Weights of a small mixture-of-experts language model, trained from scratch on English Wikipedia.
Size: 20 layers, width 256, vocabulary 8192, 34.7M parameters.
Training: 264M tokens, 8066 steps.
Below are experts of layer 13 (counted from 0) of a mixture-of-experts language model. Rows are named router (the router's row for the expert) and show model dimensions 0-255. Each number is 200 + 20 x the weight over its row's rms, rounded and kept within 0 to 999.
After each expert's rows: "raises" lists some tokens whose logits its average output raises strongly, later layers aside. This comes from a sample of Wikipedia text that the model never trained on.

# expert 1
router,205,194,201,221,210,186,210,211,191,201,170,200,210,196,186,189,190,179,210,205,207,196,204,179,151,202,213,169,203,193,186,198,208,201,214,204,197,224,230,194,192,187,203,209,161,159,193,208,214,213,212,211,212,196,198,183,206,169,173,179,240,223,218,187,197,231,203,180,209,181,200,233,204,214,218,207,137,186,226,234,192,171,186,187,152,240,180,207,215,230,200,184,214,210,219,197,200,199,204,218,214,208,187,184,229,195,195,194,211,210,182,175,206,196,191,215,219,179,172,224,207,176,225,195,173,190,208,208,195,165,234,222,182,190,197,179,177,168,212,231,170,184,176,185,183,206,227,207,206,166,193,208,210,208,191,207,187,190,222,181,215,228,205,206,211,217,185,184,206,165,152,211,221,212,205,158,199,217,191,172,183,176,172,197,214,199,166,186,214,181,222,214,144,183,223,225,234,197,208,227,199,219,194,207,197,190,223,221,200,178,144,234,209,185,214,224,206,213,197,223,215,201,190,204,206,204,182,147,205,228,208,148,201,190,179,161,195,204,151,190,161,215,213,188,199,202,183,226,204,225,234,222,213,212,179,218
raises: "s", " ", "st", "-", "let", "key"

# expert 30
router,176,198,217,212,188,182,213,207,230,168,167,173,198,215,187,176,223,191,211,213,237,204,233,197,186,196,183,224,214,245,194,211,210,173,205,170,168,190,190,172,214,235,216,203,198,174,180,193,187,184,168,211,209,194,183,189,200,173,219,153,217,192,186,179,216,208,188,199,189,169,186,189,193,203,206,182,205,243,221,219,180,215,162,183,197,222,198,203,214,192,178,201,186,205,239,204,201,224,237,220,188,194,207,196,225,185,209,191,222,225,188,213,197,237,200,209,189,184,176,187,197,177,211,169,187,181,188,208,172,222,206,250,226,230,186,209,197,202,223,201,232,218,187,206,213,215,226,194,202,208,252,220,214,183,149,171,175,209,197,170,199,205,200,216,209,191,189,176,212,220,170,186,223,180,196,189,203,223,157,165,259,204,191,201,203,165,208,213,201,159,215,233,198,212,221,210,215,180,209,185,154,204,187,218,198,200,172,232,181,174,199,189,200,202,205,222,190,174,198,196,212,169,180,216,182,221,204,186,179,224,209,194,213,218,199,182,157,234,178,205,164,189,226,205,187,223,207,225,194,201,211,228,175,213,177,181
raises: " the", " their", " his", " its", " ", " this"

# expert 28
router,198,200,176,223,217,214,180,197,206,183,164,204,211,220,210,199,222,208,227,208,204,188,214,224,193,176,214,193,205,234,185,209,224,183,212,162,212,195,225,177,192,250,202,168,171,195,189,213,205,156,237,197,175,204,184,212,192,229,212,209,223,228,215,178,195,195,175,185,185,172,212,186,168,250,208,173,169,222,253,227,192,193,196,179,204,217,216,189,188,174,167,202,193,205,210,193,222,195,229,202,204,199,197,187,208,209,194,184,221,214,219,193,204,185,209,190,204,207,211,209,218,189,206,197,218,217,199,228,200,196,200,214,209,211,184,200,195,172,199,220,191,202,179,221,221,216,197,192,238,167,210,182,224,190,185,239,181,204,216,194,225,193,196,183,190,182,179,158,177,202,187,205,193,196,216,205,184,198,184,190,176,190,185,163,192,188,236,212,216,183,199,218,171,196,208,220,220,200,206,195,156,195,211,208,163,208,233,222,165,187,208,254,225,202,199,200,220,198,254,240,211,191,182,169,213,225,163,199,189,259,204,190,236,176,216,186,176,203,175,202,219,234,244,241,187,157,178,212,191,192,216,229,195,195,207,191
raises: "fe", "ive", ".", "ance", "le", "it"

# expert 6
router,167,209,189,221,221,190,204,235,221,210,169,184,192,240,204,211,214,178,240,190,230,162,197,225,191,211,170,225,234,209,202,190,195,172,215,185,209,214,185,182,243,232,179,207,180,181,201,226,215,198,218,210,218,169,213,189,222,212,223,160,224,188,217,232,210,222,188,209,191,194,199,245,195,190,228,210,160,217,209,214,184,180,176,186,226,235,222,177,207,209,177,164,204,231,207,221,205,193,217,213,178,189,221,181,231,202,221,190,211,185,209,217,212,203,218,228,202,176,185,221,187,181,174,196,184,187,225,233,215,187,207,232,201,229,150,199,195,190,215,211,198,213,180,208,220,238,245,197,184,160,213,195,222,135,185,186,187,204,191,189,221,218,180,196,205,197,168,203,208,187,217,230,214,211,187,215,194,237,198,206,200,173,214,210,208,199,196,187,210,175,211,219,204,195,224,218,206,186,188,181,192,183,211,232,193,199,186,218,237,196,217,231,195,224,218,218,194,211,206,194,179,178,152,185,183,198,221,163,161,201,207,187,227,212,213,196,189,223,180,216,223,184,206,232,198,204,171,221,193,208,209,183,217,231,178,216
raises: " the", " its", " a", " it", " an", " there"

# expert 8
router,183,212,198,232,231,213,215,184,192,198,193,166,192,195,209,222,193,182,204,197,211,199,212,223,168,154,213,200,220,213,208,176,221,208,233,168,187,211,218,173,200,231,198,196,188,192,188,223,192,189,186,218,173,210,196,191,238,185,197,224,179,207,193,219,198,195,214,177,200,197,211,229,230,225,206,216,171,223,222,218,216,197,173,198,236,175,206,192,215,211,180,206,206,214,222,210,215,197,221,217,181,173,168,197,203,209,228,185,214,205,211,153,186,211,220,210,187,213,181,212,194,172,227,234,204,190,237,225,182,199,212,188,199,209,172,176,218,188,205,205,220,210,203,223,189,225,234,226,179,152,208,172,203,193,176,192,178,191,209,224,219,218,207,185,210,171,198,166,191,154,205,215,189,194,212,181,206,250,187,216,233,203,195,186,240,221,205,202,214,169,239,212,192,210,233,171,218,155,177,198,178,203,241,234,224,224,225,257,221,176,204,189,221,218,239,242,202,215,211,197,210,190,200,208,198,202,187,200,191,207,197,179,200,208,196,190,174,198,200,175,207,198,188,206,215,200,156,226,173,237,218,227,171,227,188,234
raises: " and", ",", " (", " of", " as", ";"

# expert 10
router,198,228,225,213,232,189,248,203,214,184,175,190,193,204,177,209,241,178,201,223,231,198,202,223,171,195,215,206,234,255,173,209,209,195,195,195,181,228,213,173,214,221,218,213,183,179,206,202,200,217,225,184,180,199,200,212,186,231,182,194,211,230,222,226,230,197,182,190,182,175,174,177,184,231,198,198,205,215,242,193,206,179,169,175,198,197,240,183,184,191,149,180,201,229,199,214,218,216,205,240,190,194,194,165,220,195,246,175,231,208,187,202,205,206,203,220,219,205,131,204,200,205,206,187,230,199,193,211,168,208,214,222,178,181,207,207,175,203,212,185,195,201,181,209,215,169,220,185,167,152,198,205,207,184,192,198,179,200,182,206,226,199,188,188,184,199,192,172,210,230,171,225,239,184,177,197,219,241,211,182,181,184,222,193,213,195,186,202,197,192,250,218,177,207,221,220,189,178,196,208,203,216,177,205,180,188,196,184,214,192,201,189,185,203,218,205,164,182,199,184,225,222,217,216,196,217,177,184,183,210,209,163,203,209,219,171,197,208,190,239,210,180,194,196,170,174,165,199,177,186,204,217,157,197,166,192
raises: "S", "E", "1", "The", " The", " They"

# expert 31
router,168,198,179,233,200,196,204,221,207,207,172,183,187,223,249,205,240,209,225,210,212,219,196,211,180,157,209,225,231,197,187,231,231,193,205,182,196,206,236,210,219,195,195,195,188,170,174,189,202,184,219,202,168,199,204,204,228,196,198,189,221,204,182,199,222,195,176,164,211,191,194,171,161,225,236,191,167,192,212,221,181,198,212,183,189,200,221,181,188,169,214,201,196,210,223,208,246,231,195,211,212,161,207,174,213,171,218,192,211,169,219,164,189,202,221,197,240,195,161,236,189,171,200,208,182,187,200,193,169,180,195,208,197,221,216,159,215,164,208,210,210,214,202,181,200,190,217,201,125,206,214,211,183,208,181,177,183,213,219,208,221,182,208,208,193,216,197,201,187,187,190,192,210,209,230,201,196,232,159,196,180,198,152,189,224,186,196,213,225,188,226,223,172,176,215,234,170,214,186,203,200,195,176,201,172,178,202,218,184,184,221,206,193,231,221,202,189,185,196,192,211,171,176,197,231,223,187,223,171,203,200,178,219,183,212,215,207,177,229,167,202,217,217,248,192,216,213,228,200,193,222,224,183,181,195,193
raises: "late", "re", "round", "rd"

# expert 22
router,235,223,198,223,222,213,232,228,216,194,174,190,196,275,208,209,210,202,175,188,219,173,204,211,189,198,211,214,212,208,202,221,206,194,185,199,218,238,200,203,229,200,187,219,197,183,169,169,180,177,197,222,203,200,206,169,228,195,209,196,228,200,169,211,198,212,182,205,222,163,172,193,205,228,206,178,136,208,204,205,212,175,190,201,177,202,212,140,201,209,169,197,190,227,229,242,193,211,220,219,191,190,173,167,185,198,231,180,213,193,198,220,210,166,230,215,180,213,177,195,188,194,177,206,170,219,222,219,180,231,218,212,163,202,174,203,206,180,198,244,192,196,178,199,208,212,183,183,191,198,197,170,233,225,199,205,194,219,222,180,190,242,193,173,193,174,187,179,205,207,186,229,209,174,237,217,176,200,202,199,197,208,200,182,205,175,198,175,193,220,226,202,175,205,218,174,180,186,222,203,203,209,197,219,182,205,204,188,199,176,206,255,213,208,198,223,216,176,195,176,176,185,163,231,211,210,175,175,188,220,239,175,215,180,207,181,195,190,205,187,167,206,231,214,215,197,186,231,213,214,225,228,203,183,184,201
raises: " ", " in", " to"

# expert 18
router,210,204,155,197,206,220,193,222,232,182,213,170,200,203,195,198,189,190,178,220,223,212,230,221,183,222,192,228,224,213,206,195,189,162,227,167,230,213,226,189,226,226,177,217,200,167,192,210,244,175,174,189,167,202,176,219,221,191,221,182,211,197,213,205,216,200,206,204,208,186,187,196,197,207,220,200,187,233,197,209,193,185,158,166,223,197,221,169,210,215,171,170,167,210,240,238,185,189,182,224,186,189,186,165,208,207,240,185,248,196,193,195,210,215,185,221,211,169,198,202,204,173,176,216,207,167,188,233,161,188,177,204,207,227,179,209,245,227,213,242,215,182,175,184,216,207,208,197,206,200,195,164,196,162,190,218,191,225,212,183,196,200,178,207,183,181,180,188,229,190,199,210,185,173,222,184,190,194,167,207,193,200,184,187,200,177,178,222,210,151,207,206,178,163,204,190,210,185,159,224,192,198,201,191,171,213,233,225,208,187,192,217,207,208,244,200,197,199,218,221,215,206,171,214,201,203,207,204,195,211,237,163,209,180,182,188,187,219,191,201,199,190,179,213,219,188,169,233,172,210,220,230,183,216,168,186
raises: "1", "2", "4", "6", "5", "3"

# expert 15
router,199,242,225,228,234,212,211,225,212,167,197,174,192,208,243,211,199,193,203,197,220,194,251,231,162,201,184,248,202,191,189,203,222,181,225,196,193,206,227,204,229,186,232,202,167,188,193,224,205,212,171,209,175,155,223,212,201,210,195,218,239,180,183,212,225,205,189,184,223,202,234,194,191,185,212,182,187,228,219,214,186,188,190,169,195,212,211,199,196,189,178,186,201,236,210,208,200,201,246,214,229,184,202,179,191,171,218,210,219,205,211,194,224,196,225,201,221,181,206,171,196,184,209,181,200,187,190,234,185,199,233,241,212,210,206,214,205,174,235,213,173,152,165,190,200,216,218,215,199,194,201,179,204,201,189,208,185,202,213,184,192,189,173,186,210,198,168,139,207,167,194,222,204,182,222,161,199,215,213,210,201,176,189,213,222,223,186,219,204,195,212,208,190,211,203,181,241,217,202,206,169,198,201,204,181,217,201,209,207,175,188,196,208,255,221,220,210,189,180,204,173,171,203,207,190,264,178,206,181,202,217,167,221,206,198,165,177,200,175,190,192,219,208,217,206,209,186,215,166,220,204,198,183,223,158,215
raises: "0", "5", ".", "4", "9", "8"

# expert 21
router,202,225,214,241,227,205,218,183,184,176,197,171,192,214,211,229,238,182,192,220,214,199,204,187,189,200,215,223,210,196,208,171,205,197,211,179,211,210,215,189,224,201,202,176,188,198,176,231,236,178,194,201,188,191,220,189,230,211,191,200,260,214,220,208,222,224,160,177,207,165,184,198,163,200,218,217,213,221,242,214,207,220,206,169,189,212,197,179,185,195,180,195,211,236,246,241,190,238,245,225,206,180,213,175,216,198,217,162,235,195,207,214,209,189,238,209,210,177,195,210,206,195,200,209,208,215,185,173,156,200,198,196,227,197,179,201,185,204,212,226,220,194,185,180,228,213,191,190,206,197,219,183,206,189,185,187,187,180,223,213,214,190,179,208,218,209,190,148,241,196,193,218,218,189,180,210,207,222,204,205,219,207,170,184,214,174,192,176,245,204,217,226,183,215,209,166,194,186,220,234,162,201,216,252,199,201,199,235,199,192,202,201,187,235,225,183,191,210,214,172,213,172,171,218,210,194,196,208,171,182,221,175,217,190,197,174,199,207,204,187,176,198,169,221,193,206,209,254,206,199,216,193,179,215,239,211
raises: "4", "5", ",", "6", "3", "8"

# expert 26
router,181,241,183,213,214,242,204,231,190,181,187,168,191,180,195,226,185,200,196,239,221,188,216,184,182,185,199,206,181,196,190,228,245,203,220,198,169,208,231,192,194,224,173,207,153,182,199,217,188,208,190,202,195,193,179,198,210,179,163,216,211,193,203,205,205,219,166,170,222,208,189,180,175,201,220,213,195,213,217,224,255,184,181,159,199,190,213,181,199,226,200,214,204,232,226,228,207,207,191,209,177,185,175,182,186,193,211,193,211,168,187,201,189,236,213,220,196,167,198,216,195,179,196,234,218,201,189,213,190,183,199,168,207,206,165,206,167,172,213,242,182,243,175,211,223,200,228,206,191,182,204,166,230,204,212,217,199,163,200,211,237,200,165,201,213,167,185,149,195,188,223,197,194,175,217,199,199,235,209,202,200,199,193,192,232,197,177,246,214,188,209,244,192,190,182,218,253,190,191,221,183,210,194,215,208,197,212,234,231,182,201,197,217,212,194,193,177,216,189,178,190,199,204,217,167,209,195,181,179,230,168,211,203,212,175,201,189,205,173,158,184,192,197,201,180,185,178,210,207,209,232,208,202,232,186,225
raises: " of", ".", ",", "man", " for"